config = dict(
    num_hidden_layers=13,
    hidden_size=128,
    n_experts=128,
    experts_per_token=2,
    d_expert=96,
    d_shared_expert=0,
    hidden_act='squared_reglu',
    moe_layers=[0, 1, 2, 3, 4, 5, 6, 7, 8, 9, 10, 11, 12],
    router_score='sigmoid',
    normalize_top_k=False,
    routed_scale=1.41,
    balance_loss=0.000924,
    balance_bias=True,
    router_cosine_scale=10.0,
    init_std_router=0.0155,
    lr_router=0.00112,
    vocab_size=4096,
    norm='layernorm',
    norm_eps=1e-06,
    tie_word_embeddings=True,
    optimizer='soap_variant',
    learning_rate=0.00502,
    beta1=0.95,
    beta2=0.99,
    batch_tokens=[65536, 131072, 262144],
    max_seq_len=1024,
    train_tokens=434300000,
    max_steps=2905,
    dataset='wikipedia_en',
)
Below are experts of layer 5 (counted from 0) of a mixture-of-experts language model. Rows are named router (the router's row for the expert), gate (a neuron's input weights, with its number), up (a neuron's input weights, with its number) and show model dimensions 0-127. Each number is 128 + 32 x the weight over its row's rms, rounded and kept within 0 to 255. Numbers have three digits each.
After each expert's rows: a language model's description of what the expert responds to. This comes from a sample of Wikipedia text that the model never trained on.

# expert 45
router:050228136125152091123169106125132107204144093105191104094141128152099143054105098114104120158181076141092130109109134176144149137104132167120103122048089141092153129122142128140131108039108164118118120118221180132142128171098156103069132125112094152127159083128100125100210130114118104108107160108135106145123147132129125114149127148120097115161157153109151132123193136105124139177175
gate1:133116158112134110167157088130115141127200150165102149128071138127116109107175064206154158170130105082088154153125127166161180144137143087143144163095130180125154116103107094148134065098147109108079153136185132143114144116126091150118098132138098161076103068152123140170100106070168144114123139125078096109130129125205178163073128172176097163087135083035148183135124116124120142159145
up1:144110151118106156138164053157083132136217153128098133132099139155126094095189054200140140145111124096106138119136130152148136164117141094155124134114154158134186130132102095132126045087153124137087149138185167168102114150121115153107090126129111169063137061113117139196133127090138146157134134132140103112155130120170159170073123176194116140092140105039154206147108130142116150152162
gate2:100102110134118086176150190082110108128065087127126094125151165222091069146067157128102151115100134116077137125145165145137174172137144135168113099073136114168110144130127120122104134113098139115125181100181092089176111091096129109125163065162143150170105151082139075183110146111155137112083114136192170145122116163131089154147186134098063136198168146102115185158100121133120112108118
up2:144161110184132133126174091103128047132145097149150123073135106096141147074148102123145191221183118153090156124110153130073115095096170148148089172091127148115146151075116145119206072066158129130126084107167137139113197187136173130087095167112122119111155089129081118090174162155120096104128138067131085116108107092120186131128111138118102096138140132097147118119128076116172141146159
gate3:105139114131126113094141168121162141176119149129100131026119173170130187115111056165130156112120080108096152121180141120163143121132046169138082153115147111096127082102143133095142166103146178130122087186128170203161142153089064102106159159131101122177145115092065086105175126085093123120082138133150079124158128155130092115117069115141139179155161158132151094137173079107126138112098
up3:197154176132111085099142143115169138145135179130097111072088109102070135149115096170105124079129125094099157151171119155134111165168123152111146113071165118077099094080150094196089103106149153117146134175086186180138171106113060154086153147152108134147119137074101097108115150160110122143123134148190104114141117085105063079104163149121113144120197174172150145084161118078154128156174
gate4:118140102154117103094123080102124075183103064097156113150138163124068142077105145142144196095157135149142126113116105134109131064170167123052102178138120118164166132154077113123104125117054098186145157092158146141121194145055122128148153065155129088129153168123147148094173137144138153120153109137136163101098176152115112171158079115124171112152166135084103056098193115107108149114155
up4:141133129089115143136130074124206082135206202134156116077135152157152148135133121107113174124101142129126146223143095107168171085133146153082178180111156092105077135180137160129135148118125107128114141101126140094115097103101163135141106159145048080067144109076104122102089117134150193128133134185125072113192148082148105142151144078162114162146103102141153170133134161137108171169118
gate5:125120144115139146086110146171123128121118046115148139130112112168137185120141135102202130143112125117129158200142151158209115208115109089086140115134123099127115122138191120119138150117085161185093181145081165130129085143064167102082133129122127101134116142209192117165089123107085150152105102122145147085134124102113130179124051123105140106156128124087135110077144192067100096118169
up5:148134118125116143117131127104176140102190167106118102096096137080134111172148138186153188141144134116131131120137093108072142008135147147181126117132116183123140158104137142093155120118172116135136080131115105118091118120130097092155138179096144135133110098055089212085139153121182089106203104122068156156184076150122123100108129122128093143093123086128094122165109107223127140117094
gate6:113132111164124100129175127101139114196094141091110103120136134131134100142113173118085111120149135142160131160128124192177100111107126166154147118125139071138148175146097099110157122067130090179133099097147145118105113149141158055138163190075087178143135132135107160047151171165086110107166184096091115131104084135160091098108153094155121090077130180182187057144175119154090121179173
up6:126175091111111141128127120117157158121135089119138184123133103148194130152150197076105166115169091147198144103129144121077205160118097134112124077154117060157138168114138108151126106180133102151109140111100146111080121122170162099195150117174133120127100173157152148098143183111119132185151172190148088139092155153149166116117104054156151116068162126154081135115131101147122086192070
gate7:134202094140107138104089092091132128098129071098159161089125149159107116160186097117110084158125145119114164166098105123092138082076144092136175134150100170106102076148118111107161098099101168142086100077202144116142116174092093136164073089087177122165087087134163082079150176110094098117151114100170149159066144144111166082161129144093136121151165079124153116130169089110079103134173
up7:089196135162138156142107179122163136151119156147106075103087155069095167121104134119168051151093068104116173122107165081096084109187153127129089158170105106126143171143131170098104158179085159102140092142136113118177162126156098097120135149194089130106181117182153099109136065089136119141083130112149146132128096124081170107081059143110176159143097109163136084096092155101113145155156
gate8:100164117069153148159153100080155143125100145183094160104141129098175125141147119143086067166105120070105112114139153153109183126126099109120144151132158182109118180131096154112132163132084139147069160136126165173130126115109190086167091155123150129162112143124124133107148134040042176151088130163092109157166140067141117202148169168144065151099170124086067106175127144146139136091124
up8:126153133045183147147145128134155082086099145200112159172120138080153132140143120180134120136131155074090127064159161126093143128176135093147127107124190132113112134089120119122110179099103079150088177112104135152139107072085156081168075121071121130117124133138148123114132132042040188132125127131073143123172162057123123191115172160139139134127148137078104125167086128136120152123105
Description: Function words and prose nouns. Articles, pronouns, months and nationality words in ordinary prose (the, this, German, March), plus mid-word pieces like Ed-in-burgh.

# expert 56
router:053241132119140082115167106122124112191154116106161102091144129156114141039103088110100107167171059124106111121098125163153161133100142147113115134052096152091158124129139131159121115037105166126113114113214191133138116180101138109078138130110096133131143077130112122108204123113126108107115158114136101153117145138136116109137130131140103105166156147120137134132201138100118157177175
gate0:160121152095148123093118102167087127127200112094160137101094111116098097148157171106164111143113129153139063138128108161132146146150167070163101092071147108136124120172129131172072161131143112072058105164096152107142070165115131128074128141166167140095157084109130063101165162142098070108102150070148115159082102148148155167073141116093145111128124121134140168142102104075137122158241
up0:129091151132120142170134120114121102118119184123132112106161168202188133138167126112085155170126145135079141108138206047084079145129083140097108174144147115139148152122140144137115151145092186094158137074165134131105153139073109119171155094085098067137097133123182122149089134138194134200104164145147124100194140118111131086131114129189068187107124120100170088096117123092098105114075
gate1:064178122070101170120136146092147089119134152121171127145165160171089059127091117102085118144178148142080130090144088117121138149065141149162097156101148060054120104122075142120134120079155129139103134141136137113192096135089172141143099091126128174093094132142165142176219112115176118144123169101149115134097102144080152099142107187099061132096145100107113153097133074114118158077154
up1:082155081106123102096098148090165112157171102161132065144117070172096144079190108104113163117148156072086121147143134105158139139154084179147211056120153123155121125101089187133155162154202086120107155155119124116097090136080094144118146137167177116115094182126133058098100158135123163152119125172154143157132137116176120135131072079199158098153108100149115118101103126167152128144107
gate2:116114128141092141174144148110152091181196128185126123084185097128106172119153143110149131159129133126106177086099142183127122209093130130120125097080124140097111135119134178166154174111099158135131116078112156074086149079073115087154087149083139161081113143137180123107121189096120100113124155175137099159086144220103130112124162112162140151139113095044153126088143098100154162121190
up2:096099215119158153148153137145128143165121148120081121136123168124119174143170108137182138151101125082124141106155175092146127191141126170149141146094124089058121141187102094079129159079085118120117079092101157091103113071097105127118160099108061159095102135109188111105112131073142099036133175142134148117115154195094141120148117100091161150150157146100146119103144105131201076163170
gate3:064127143138191116120115144146131161172128138058164157094136109161162150099183088108101167115132163107118052087116153120157121150139103116126192078129092146110107072135134133159150081128105119113183140132111161164102121136172162153104136128060169151153108101127085169133138111152159100100092175082190153119100153146192205082156138171113129160169114116111135114075131143061167105108180
up3:093150113134155155123117121153101198072113133136162179145125113106116110118134115162084127146106177096070096145104155110132131153035143121112180120160129100135178094152097188074147085072133112151096108104074136115141109130188161100166139131080106092160148100155125128160168109134156163153167165146097129118167081116175154129163165180174109108202098142137071177127168180154171158091116
gate4:144184139162084091101182122147113124126119106147125153157159187109139181153141057131120119178100125190139122115124142200111169100075134136125176134165114130115180109106179135180121144077106143148136141134139125108166138124129122086148139060155128095130126135128070126118183151098172085083161148081108080118096141105181131182091100212145114141122141112144190100064109095122112086097194
up4:146118113093080049141154093146144115129169123181140097166105153136158125088072097142183101101098117115090086138184092115112186141118169163178145054173097151142142097141082157152110113139167095071122096135157142091105159169164104094140097113160135134132116143138144186146120104112112113086171116181084105123148067083099182147130121108156190186093135152177139069141115137132132068130162
gate5:158125137124150127125171071093131164148136091142205092105126104121147185060128066127143130164083110088064090155139166108166135097122140156087170093097126151087137132074114135174151089147096174158112135065095124095182154156149114155103101079119155173120161067134075109140111167178128162125083066143149083102181095143144091096174104105121139115169116136116150071157153131115130164133172
up5:107081167129109113163121102078149107114154112111117080128160112088131166123149135124030106156132104130104110172134162108112170165100149169159119101062132141175122109166174147143174102127118108123107140134125141194158138069101146158075077171080152133095127115125169101102104137095102093072083112091089128179167188103125213118158124158099156086103129146121137161140197181088094158163134
gate6:077129157104148100146192092146101110107133153181166129083128175105139124117136101111085145137099078104126176133108109179178098176123139169066148132126088083112164135172177115142163077061124140129099083147107161161123173106143131076070104130082078164080163134165107166127130117101114055094134184091157128151107194111150111166150120114117080093195128163108165183147105116124150123127141
up6:178127147145111147142093192143154149117168143096105111146134155149099130150139134104173110116137127179157113083138165129113156119145076086162137050059118168140093062097114177150092192151159088122197167137134110125127060144095143167113121127117153130126155130112136162149096167175184207152105072181114153099062107173125116089063125080143133162106116149167166089102135109118130132102148
gate7:059161111122105131195104119132163136166088127132148120155148160158074087129096109109067092137166128102106055135073086124138156083141184103097161131132104152123138136163163126151137055060147116129135177176154161111122154118140132147093090149153103109097118084115157132078168172103097132179109144133078151156111135071221142146169193099070107118147199114136119119114123128099132150155121
up7:160109143123164183116066162151160172118129116140118100164142102063120148095118092140093123139069178100124129173140135102151160100098140071114178106105094148108157112115130090118148090113157109159157106168099158100072132092131169163090151191161129118135118115164127151166146131177158088110076099151100123232112132114109092102198092146116174173105084182115157096180172132114100095162086
Description: Possessives and adjectives before nouns. Determiners and adjectives before a noun, such as his, their, its, own, new, former, different, great, similar.

# expert 42
router:031173133142180067138177099118134112173123118129179106083137147137123173037135080094115114153149068118109117107092107192150171144125159172116093131064070128076138129142111153152126110044098149119139121097196160131113111162099169125120124138103134159152153092152078105081174153152132099126130149099141101154110125153148085111126124157104134118171141169104132124131181119098112169171184
gate0:142095131097099118130133144170142113100191133119104072119155118155078175152120051137085148170095108131154154156186059113110173189142150099087141086113074098118102092118070128098147167142093075127152141138168150106127135136187125077140151131133047148149123103120160092090106158145115110136139115147168170175150169137092076105163175135101113147159197086149097090161143122166187115126154
up0:126097081120125178079149201124096173121173176137129093099075149166128104123139062105099102071129126174145083174142076175135167204184086127125135151111133118157093142124146111109111184134099163111086148116090115128102113159144120094148118190066121172135103103112137088081108110123205088174159171092105142119119129134144158180135134128113124062155169096130138160173078093113155148120132
gate1:134136132132073075113111143042119128128181098115175142160148127128082123133100116095164134092120119174099166129142079183150153146169077147077099103108144112092117171085092174179125119129144201152087125111139138190164118176123193156115132136107098150150070126169145117128138040107110146144108134126143161112101094082133140141112095090202147102187147158113131102121165137137057162097171
up1:099109125099180128144201125160093115136060125128098094083155104084164143157163150164089108174120094072148116114101172073067154116078129143184166150160116126157140146171188127119131157096097077112145114144131126089117119151105080137163116114154193145097134161117140150139124203111166109115132116145138081152178176141098180132124163163090066118119084105084153139176078092111170154168094
gate2:107199145132049089110141157112154163174199151099138085089129139109131178140157117150113074157166112155137114116123133162141138154077101163126122080132110140164176148154183162103140085092159117082074091115133141168136160148090111104132159092157125178122127119151108106100154160114126105129129147084112148134125129068196096135149136107187059153173115128181118096134180090123038100142186
up2:180145127095219162078133117159120117085127166133109130132137118142104092173096062152134158081101159119063180160113120069124103078143122157087100126182158105095123057086114103118129138120123114109097158120160142094118128052134074193134114148097095069141182129143140101170086136187170158127156096155166140118098153157130119131129134117119208095129143095091096167116123152106137163106081
gate3:100113108038100135190183142087173127151079143040142142151165156071078193106182105111099122163099171128116127152136107164110131158109123131172137176140111126119089116124113088132113125132091140099127150148126133080128153078067164100148126154178157122173130152098139179135114139134103078160147111127097138091081123181224077155088118119130130132109148124191084082166119131124106114108111
up3:153123142229144128075063111195087121114180106184108094082099104194184090140121106143144141095136096158126132115118156064144107096142147108066132082122120150143180132141174144135163122133178097163106116132132118180117100172177076162113116103104092113101152108157122070139109120095148159093097149136177104154193136089057160119142149110116143139142096136075174172103129129145148153149145
gate4:132182112145109129108126114123180076108167092136136111113140115107108121085174118166159144090142133151050156084115086145138091133100089146112136200136135159082127169146104129147111114089083104144088077126116134170102104106117108149049093093154139090157148125147162032132125145116165061139059183171125125173126120108102126077089145133150130067102159170067113114133154179172141155142171
up4:141146175142107119158128146202077180141137117148137108151073116179133066115117105142122102110142189101194102154104163140097143127159154121113057114150099098152096104164136122125110107126188107183178152108123116094154165131182135146183089092160102190095133071100106169120119093152129147143204044142107078103168111139178144125135118114086144178178112075142110129143096160100142107131116
gate5:076149114149164143063105135155181089156090073094156069169111132111116117138129153118160100136110129177104140108112106163084088120143138163176108133146124077070131155148161114140129154099093180185127156118137162149069126179129159176101187157130152165175129191093120126160147166148127093138144130062154179123124111105144109081076136096160157123127201175109140117062085137134139148073076
up5:121102123163168118107067216185135119116071123114106143123094140116172138124165137113139070134112140165101158122122118140105122172137130131122152152175130073120118126143171143180141187160098140146173134169096169130146129162163131136169116154106115116165070189121085122147111177162197080091119154097151164104144083131101117114079151072076136137055136100117149095072065149073101180095141
gate6:122191135124131154109185116148146128134099089130083132053131107152119168084153174174083161123149098067126114143135093124177182100159062143132141090087128118119161106125097179107113081092146115142120095133107181105129149185091128081070086126163136148088132114149141105110193158106090154159088122112154077152141139156109110165141115152121120179169187172144126156142109059119163152187197
up6:130135115208190161088165150133126142133094146110101138101140095170115129107096086087064136081204082157134132151101095111164111113143090126100135127081142170116121126094131150110144061097142115166128107140153127126138162196131081125087164149075109096151115100082176164093138093123108168191087123127099117121175200154099087130177120166101174122127113165136191132114158153142090205132100
gate7:099148159146098071176150117144194117178144134127111134063129122121089154140140140220103061216147111099126076151112177130176138143082122122133113123060165202135139089138109140131108088133140162140168069132155175106122155140164135177095128127130078159111115086127080112072171141154152095093145117125203115142143126124118105105130088156129080112133136157171125124151177098127139064151141
up7:126179163146152180146146081157151057194121107081110137122148080156110126125140066115123167127088132161157116135080119117058147069111117141191133154156138132093156128066121144100145063107118105107095157112119141191085100108169125119123090104151076164159152090090103100159141109117154145135130093135110221124137166140073124065161116105081144073130150099109150128119191139168110087108103
Description: Mid-word fragments, stat cells. Short word-internal pieces like -y, -f, tt, ent, lo in compounds and URLs (14-yard, wingspan), plus blank cells in football stat tables.

# expert 62
router:068190127120188079116157104130137107183130095134174128087117120131081130074122070108133154158178082121098099116094128188128188159085134155139118116033096136072166129143143150165117130056127143091105092110222183137106126127128159091091139150104144140123166083123098134110184166095099113087120150096151138145116130159156143095153125177126126087144162154121170119114151134125129156172184
gate3:135189175142134119114167082102175167139084117132154144058150103133128179125143157153101117170123120135132134095152127198188174148142101182130166084127076136108108079121102147174126113097107165147172129129165124101093127146061181077068125072146109112168156090160062068132152169068150094158107130120107156077054140160115083100097129145099144146144112134167142145137153142141152098167110
up3:128140093154125056148200064115167130160155099126160165042167140160061148083121109115116125144180153130098084157128120158134111157129135134143138102099075143127167138139152133179091115094164109114079196167112102136141116145071164073119184096125105155087189117168076107061169099125149060138121154162120094132082113146153115118109141119096120124145153155163188168153151125125148178133135
gate4:105133128075130130115150078105126125148137089103143083160121200142061144129113124079097133138100107087124135142132103135146141124055080166123146192092145188145111089157139148188127153090088133119123170101208143109142143164111090108136143128089119164171106079112132058171142139075115158203136152147066107122152165133065194151199118097127179155121126141117129175101182113114124123141129
up4:116110108154152136098120083077129107148136134075107122120118112142127132081126069094113106144171157144171118141133170147065141143125135112136137131160147150143070091151133124192116166084072199089106122135168173156087131117144117102090132103108130101074078073209115110143143103062095108089092164128106115110119118132096174166147062119143226100114181130127092149171169189108162152096127
gate5:127133145108155125151134069110110146125127140169109144115164107202167131150207078047119075110130152119154075124120125085106172168158155151119118151169157107129136102071102178131122144124095135135105155120097126089087090123102092085160095130108148113108116130150140169126135103058084160099171110124121049187149129154155058148184167178084108117082094083102169144118114118147124178180098
up5:134126150112162102184141062141102140116120163153106152119145123182170149165219109053132100087099135117157103117133135069109141189146173129119123164181158101136136111059099172112103161141096130150123158120101117079103123125093087087174087119133152130111115149150134153138131116066094156108150136123097048182152124171122075148178167186096112131095106091117188145141096113155109191165105
gate6:086180173165179090149141134165118123130117068086088083115144153172118168090105163130103112160133134122125183074099135241177171110110077122140120165093090152106133119112145107086133074075099180112144193148152145091118161127145186094103098122113119188122105117151086106067177115088154106116117155098122090134119154166137110167168120084161145178160157129094142116151153124118166134158127
up6:170145092137091129117123158091116109185123168157188109084116177073131129063121116112163133144188119186128113159141141044104105186125156138145069129165156079168179159151085198149092161143138064123116098098112110138079091105115122138191135174129163090129156130159145085173125114181145124115098148123142150118170172126082117110114146132160099086143110096157112154102127159167126137065178
gate7:087131143147159074143106104091103130162127142145124078108138127157071127083069137083084144161158133133073158137119144115135165115097078133095112143150075080044138088085123125158165104095096201181202115071104139168149122125104108154087103183072107136146104141139128118109144110147186107113126158092092177167146169109164092129155137170130110133094121119142101109128144123098209158123201
up7:092158142136101082162089149080092097151104125118102051156185146150075174093056148110127137160149131137069105105142135150157151167095120105095113149162134104050150107103142181143198121107123164155201137061124131140152148104095101109106089179075090151125112115140113163105150148165169090134114146121079155154119157112188116076163123140142150171128148136124065160107162103120182141159161
gate8:113113128144095136125131165169155100164075133150167121120128133136136107111181092141157148158122113107070135188148136109108179207139169144075175112127097129071150079140179107120138117133167132085166101159133136190135150149093122116122136106129182105089137096137136143126144105132107073175148104085172152127079127088076138147139156091188066095119110122102139059164183136038074064113116
up8:092122141079160172124118126154118143164124161098153094161109145109127124163117084076123126092112065132186189118144117139173089111168160124184102072109084107071164163130148159111140059130151114126156124181137137148159098180155200138049130138113126169150124140201143150095114118153146173180094153159122131082142091087130096143093138082038091094167114117141127155091131113131166154112144
gate9:143109150155109170096121073129139067144164086129126142110116130097194100129094123170117122148156154110145120131130202113085042142157195146128177105116148103128124171165126068127134049125176119178117141095084150078165146112133116205079122112121127123100137122079142141079155131130130162118163108123108155142143136140119167138194125065174182088161050124122160128119123115114118072071124
up9:104140153099171073161168134086127190144104147152090118115127164175093162139156117120136128120139101098094184092130041079129135111090039065111100099126109120158146077133130205142112189088079145121132093119139118131113128112117111082172113093086089131106179124146112173159134205170139133123102135123173115158108135169144130118122139185139119197188135149103137120146138129160129122207146
gate10:163103160060107122151118117180108156117123137159124152140099106136190132119125128133162123146131104152138113098123128123122112145169129112153172091122122116126116131084226094168074079130169201114105170074136106141173147134137122181127135132069116078149141138088153187115098177129157169132107122077120060104174097164138191173107102113068105153082126071077177117097107143106187165160129
up10:157110159095117124149109121190096152115108134136126147140111113165194124125134123134164134147131123157127097085138148094111119140165120116137177100130113131128121125076217087154089072119169202107110187087128107120165167136157121186134159103059102086149156156102143167097099159123149173129085156069111061119169094165143174170129093121058108113085128080078184114071126157124188153141121
Description: Scholarly word pieces. Inner pieces of technical or academic words (method, biographical, physiology, paradigms, http), plus words like census, novel, book, ft.

# expert 3
router:039169126144161045119186123136136112160133108124163102094158123121093153095133050133100108125213052151114129119104162171160145166103129160129139129095101106082174153120098150161094087031088127128116117107184175154130121150109169121096135111105117182145117095100080144095157130145125117104078163140134137124107167149114144125113119130102095090159166171138129114123195151129143136194168
gate1:124125099074121085156133114114189125157167127085157125097139220172104132103195035139110135167159108135105137099170083120158154085151104165157144140065104123108082088113096159117109099116143163131093165179176131127143110140139174101138093077082070092156136079088144092162144114095110116153116120055163124150171119101116150114153088178135102157188126159128117097169157107140146086117134
up1:130122105085095091207170072088206129154120123090138119145134165118072156106153068137112185177129108128067150111114095147149101104136144154144175137091134175130105164129083148091103122083179132107087159202123133086155144108174199100119081063138121139159178146070161109112116156083141116151101124049163166169126137105096139130148105156104145135146134141099111104106174135120172118109136
gate2:154115099104149112118138163142120066133127126133126113167203201126148160120108087188200145107129113100103146103111180141152086187148119127153101132155124156096126158135175105076164059150032124095091159130109178137155170139111202085121089098080118108123099159120123173064137132161104138090157103152075103127114089113157128144128160109161114157084136087148157052155113145139104123128107
up2:171105077112127116109126151171124071126132146134111147160219214094178135144106094189190154104118136115115137114108176129173106178151085107138115142161131124123119161147172111084171059173053129090087164134104159132129146147139194091127083086087137075128110178112114175091133142161121126101169088178084113143098093101142132152127170121160129154086137104139162067139093136127107124130115
gate3:122176131115148078152190125082163115198131133136166110155153140121117147080142095153151126141121102169067081100133145111130185087147090184144120154086082130099145167101105129177173132113115144090149163135141153087085134117082180160097143085112107053146144044175163135167155134114082141098098161154089117175120065176178118111129177119150108156131108106097196084146152103133163111135139
up3:107080136096078150185098156128097119139073114106176105109084118140136032120074157125169150138154121114147141116154136095145144131157198092112078128093124050084107096159157156111142097139163093083107143098098117163075124127103119157143125191144127175136164158089144071103123098115127109161084160156139134100114135105116129149065147108147207098106084114139134078191124147086105180090153
gate4:106109170048141144136125127191120153122128147096120124154107158190081150164089114173117149108127098073137137164171107125192122175124145105149163150142115130154134122118129146064110069115156086128201141154157114142152118167124066143127176121085067163132135129099076131118109193119083154142150171164128133143109085116114116083108134133190061054163162163113111126181094172096136086145088
up4:158124059188128149126162111099131068113134113149157171117096131110178128127160156114170112185132141193168162097117173166080079097158142115163132086125103130155127140135120116178160197131113149103091153067122100115038114091117190129135111136173187059102123122137185115199136094150155095103104112107131091085144115161135115160146104139096156135129080077111146138065149110142111146122171
gate5:085152141136134081118151084130139082132176125168207096099127154110173097023171079085105106131117101124139090118077097126159119144119101114133130087105090148142120145133116228145143105075153113108091056138185107116077120089108130145116137173148120112090153115126108110146137133067127087116158145129117149098119127187160121099100108174187086074157147136129142125178098137134139122210130
up5:144092133102122146107126154133143127131137126071068166148106120136074192205085165185129171113175124132120165081144147136106094158102161137151131145132116066105099114164161010081140128143125135114176202113113156131159123156129047145139119115094121124156097139135166168114147150157149130122078123140117101140160116085115184178112127121065125138113099082116145116058164155106125142057124
gate6:109214105160132111137151191133123146166091095085195126095125145186123209119104100134075126111121157128124081135091116149157101180101143166157144126099101137109189163109144140144125113140122104110053116114155173098178150085102164107102104129125095139121136078163102139091153099130126075204106169084117146110110101157112077088096119125148152131164065159101171149123153041125085113145131
up6:131193132124094139158130143145117185178075058136156147070151129106115128116152115172076093122135149098101102113095099133114086188175140127134142145105129122096179143165157140137120168094149176132048137112147096129159182140133124121093138098121084170181155043139101096096161097125109044141094168080072134125109135133172105149158142155117164136155065118141177169132102148140122069095107
gate7:112124136114095110133148135083098094149090149134200170150172081134209100142062171162123209106092119121112149135146114120126139161112071116147075180153146093109166139135116124149123180094175191090141123089116125071136080173164111158162099121058102131100122125109111136149117109160184139183113156071134106105095094122110163152179085134177125133140078088110180141133142132073147171128133
up7:111116146118111121116128134111063093153072144147169158144157081119212091142042165163114196133085140090144150114128148136134139187101078135132110173158151105112165149112143097142102158109176174091105115084112122082131082156154127132149108094071105152091114107109113141144108107171206141175109157080126133089115095149131189130179072104184130137136049083137179146131135128102122162119111
gate8:096154141182132128135165118119131119157129095111169106102117168136139124106101199102158101121148098074098149131131136154096133120091118153118072157099134146144195107136098192115151136104137160131138136135187157086131141127101128102073090148183117147122186065181146145108228122109093123129108134065135055153109150152093086074172090089067115144168174156124169105074125103096118178090107
up8:080113164152133091156168098086164095135136103115122102149132168123151136108151190105110038095140103120114128128138119136089159101060104132153110156096137158134200142117131167154064125162156151132168152122127156153156067153071133120087106137186093146142140120215168172112176139100113120155117138090137132105145161170083091111150125101071145140139189170162100065100159157093127184113074
Description: Ordinal suffixes, mid-word pieces. Ordinal suffixes after digits or number words (6th, 3rd, Sixth, third), plus mid-word pieces like mir-r-or, cer-em-ony, ve-h-icle.

# expert 28
router:047228131123154090116165107137125105213139091112190101081140132144109159047109102117110117166176069139103108106107125169150145136110138157128105128059091140103164127127129133158131115026110158117123120112205180130143129157112154108081127124105092136143154077142092117116210129127123102107101162111141108149113136132140120113143126150119087112153150162113157123129189138107109140176190
gate1:179182154113090127110162098078143159101139135129121119132136140160124159125150084112030138179119043130128120145088173120162131110133144182123135164028109139078105136160134129105145129131115131105114116166159159105097173162080155181145143131152092131152093122145136074081107134178116126122112219150145141158080136132140096127149142125167092089121129137103140062165117135085146165184203
up1:132111141100162087151133090111098213133161104115121203141066191196129090152178151108060124081114175139148157124167082058139145124206131126100140119158119086140099120154174138125124129141124084146090101088092124181138096137114130047152120115141128172101102121078115148121130156075118178165160148104120144138169138089112136161162118139163113104095125122167135095092138142129187189147158
gate2:111168185095131112101156146113118107186135113128162126126119164174110142103136089115199141144173098061058128177158133156177112134152138116103112149137081189106145137150114205128150084077066133167143054169110136146180149100103117115133122137088060139112114142086069137090155148124070108112100204120154120160145077087147165094172125079108141098137102152137124140155168113118166148123143
up2:163104191134138092128141135087166082087098054134132133079094107195090131144170116180106096129142099134113106105173164157089063158156161108144155134122068167085132149165146119100170117092067120101137133134097152166104126076098087127098133130118105121122138185091105102079114134182106196164180170124144113139123096111167135083093156131098111109080080104193168177126143122087149153167122
gate3:142129082107148166077112158122132178116155141131113161183098080122114087138121176141137176076124134121127122153145065077199158128121141097121166117143159116103081066123124165036140130134191157146164080176119098172148099117114165117196118136080120125106141178168138111149115128083151148114136120110113157087067123082119137161151119167131171099093121139159080105129098213071080147129133
up3:111123077106132135056099140108068184130106170139122124145119143139138115113144134100122174065131127144125127172138082105225072070096176137153117145159135146148157085151100142080143160133151128179141029172143100139103060138130146108165109146066166115129155140130113118208157127094143158147189102109096134109080111101111135112125106164141122142127111144213151122117113204101117126133141
gate4:151107077150098127091079157173127122144071120077106141115145165101188089123151160136174117113136146143156083137156118113174119129148130102149120090149147075181141145171153164143134111181115079143125126172080128119152104123163135213125181150172172116108080150053117144127135107175125136120127107138103136082147092084070157099165077133179126133137092089048110150162071065132131074099136
up4:098152198095108140121152115150150127133157112080125147119118096182117154115100085143064093181171115148117148117103049123141173166151178157144113167102085184131205111110163098133096087108160161148197131092151139176085129113076143087100132152101121128156185120194151069106094153129118114125116174070072131126140121111119138125120084129083119094128176108084136138190166186146136137147119
gate5:105183175142114101176151134140142142178088145134156088121158150109075140104162115166134075155185106162100110188103099109121148077105069139163121077113105231161177158102103118170153101111125147127135108113109134184187132119146180138143112107130107150138093071113103158091165179142080118100144135159098096092145162128070148163130075179138091157142107110186121173091110179117142149152117
up5:159139133080132130166113158085115144124098123086109094211147129112130134081092123201105181164158120107152084200127098142153120150119082136081130058107113195112155096146110135127132139090100114092196125086105141201118113135109128204102131080185131138134092126128110141160116160105136102131102129156137071104164122120112087089173152183083151104097131131097125143096101202143124179150179
gate6:144175136158126158149173138069110087095191095111112143107189113101110153100102166085161132169155119123161101095149154124117114154158194116068067057084127156056080127140155133160102147073120152080072151098147105142154140123178111149113123166088085085137179086144184076136174097134117141130103199140144133161100118161120111098108128086112168114134149136133144126170147110153089096185111
up6:178128135087125196177125121154121139159145193111115146136091095109084160157128069132136087176147144175111121164109174112166108086179098079117101192110162134137137132129080143070066123088116071130083125077086137156117175129117165111077102128053154113151115116126101080078137182105131154108159119127112146092173153119126177133139152075161133109084167134090116098101163163149150171100177
gate7:112164101185139144118118101126184124142128117067182062151129156091115132159093129130162151134130094143166153167078101155144147108060125128109109170088157108109126178104105153164108154080108141171171104110093194168148136129057094158120131117186104112174164139173128151128145098049168153153123076146138101187086135140159088078149119149143086121146128091111085123128174053150089169134142
up7:137128108168155172133172176155132142172092067127157187067129138123106095096146140133125128188112111150148147127171110101073151104125114111137159125164091146175177102145166119097094143099104139111091133175178099097083165151136209122161148139117166144078164122158158080131107103166060109074106165104118193139201113170148102175093164132123132139131093111184170161119143163080111135163092
gate8:085095117065093122197135153092182125107154126170126122147087083196080136159147101132121141121190152105050094144141158153166175156082077109146138169107127113106123122103124124142101122086157129102101087155161165140077104141145161114145144149105188161143104102098162141167118143047122134168060170136120117137070114105121133135098127205115133116107094125094102097102141067102126148149203
up8:077127125072092121161142134122122131087194164179069107159094092178060142143130067131110184225153170123060119104092132132165163128101089118111171139095154115151124147097141123110107142112163138108083123155125167139161121123101158095156090096066165154098114123122129178137138176071142119148114195146102139125095129114090166124114147143121121161135097126066118109133110098129173197149194
Description: Nationality and title words. Whole words after the or a, such as French, German, National, Royal, title, and number pieces in stat tables, like 32.3.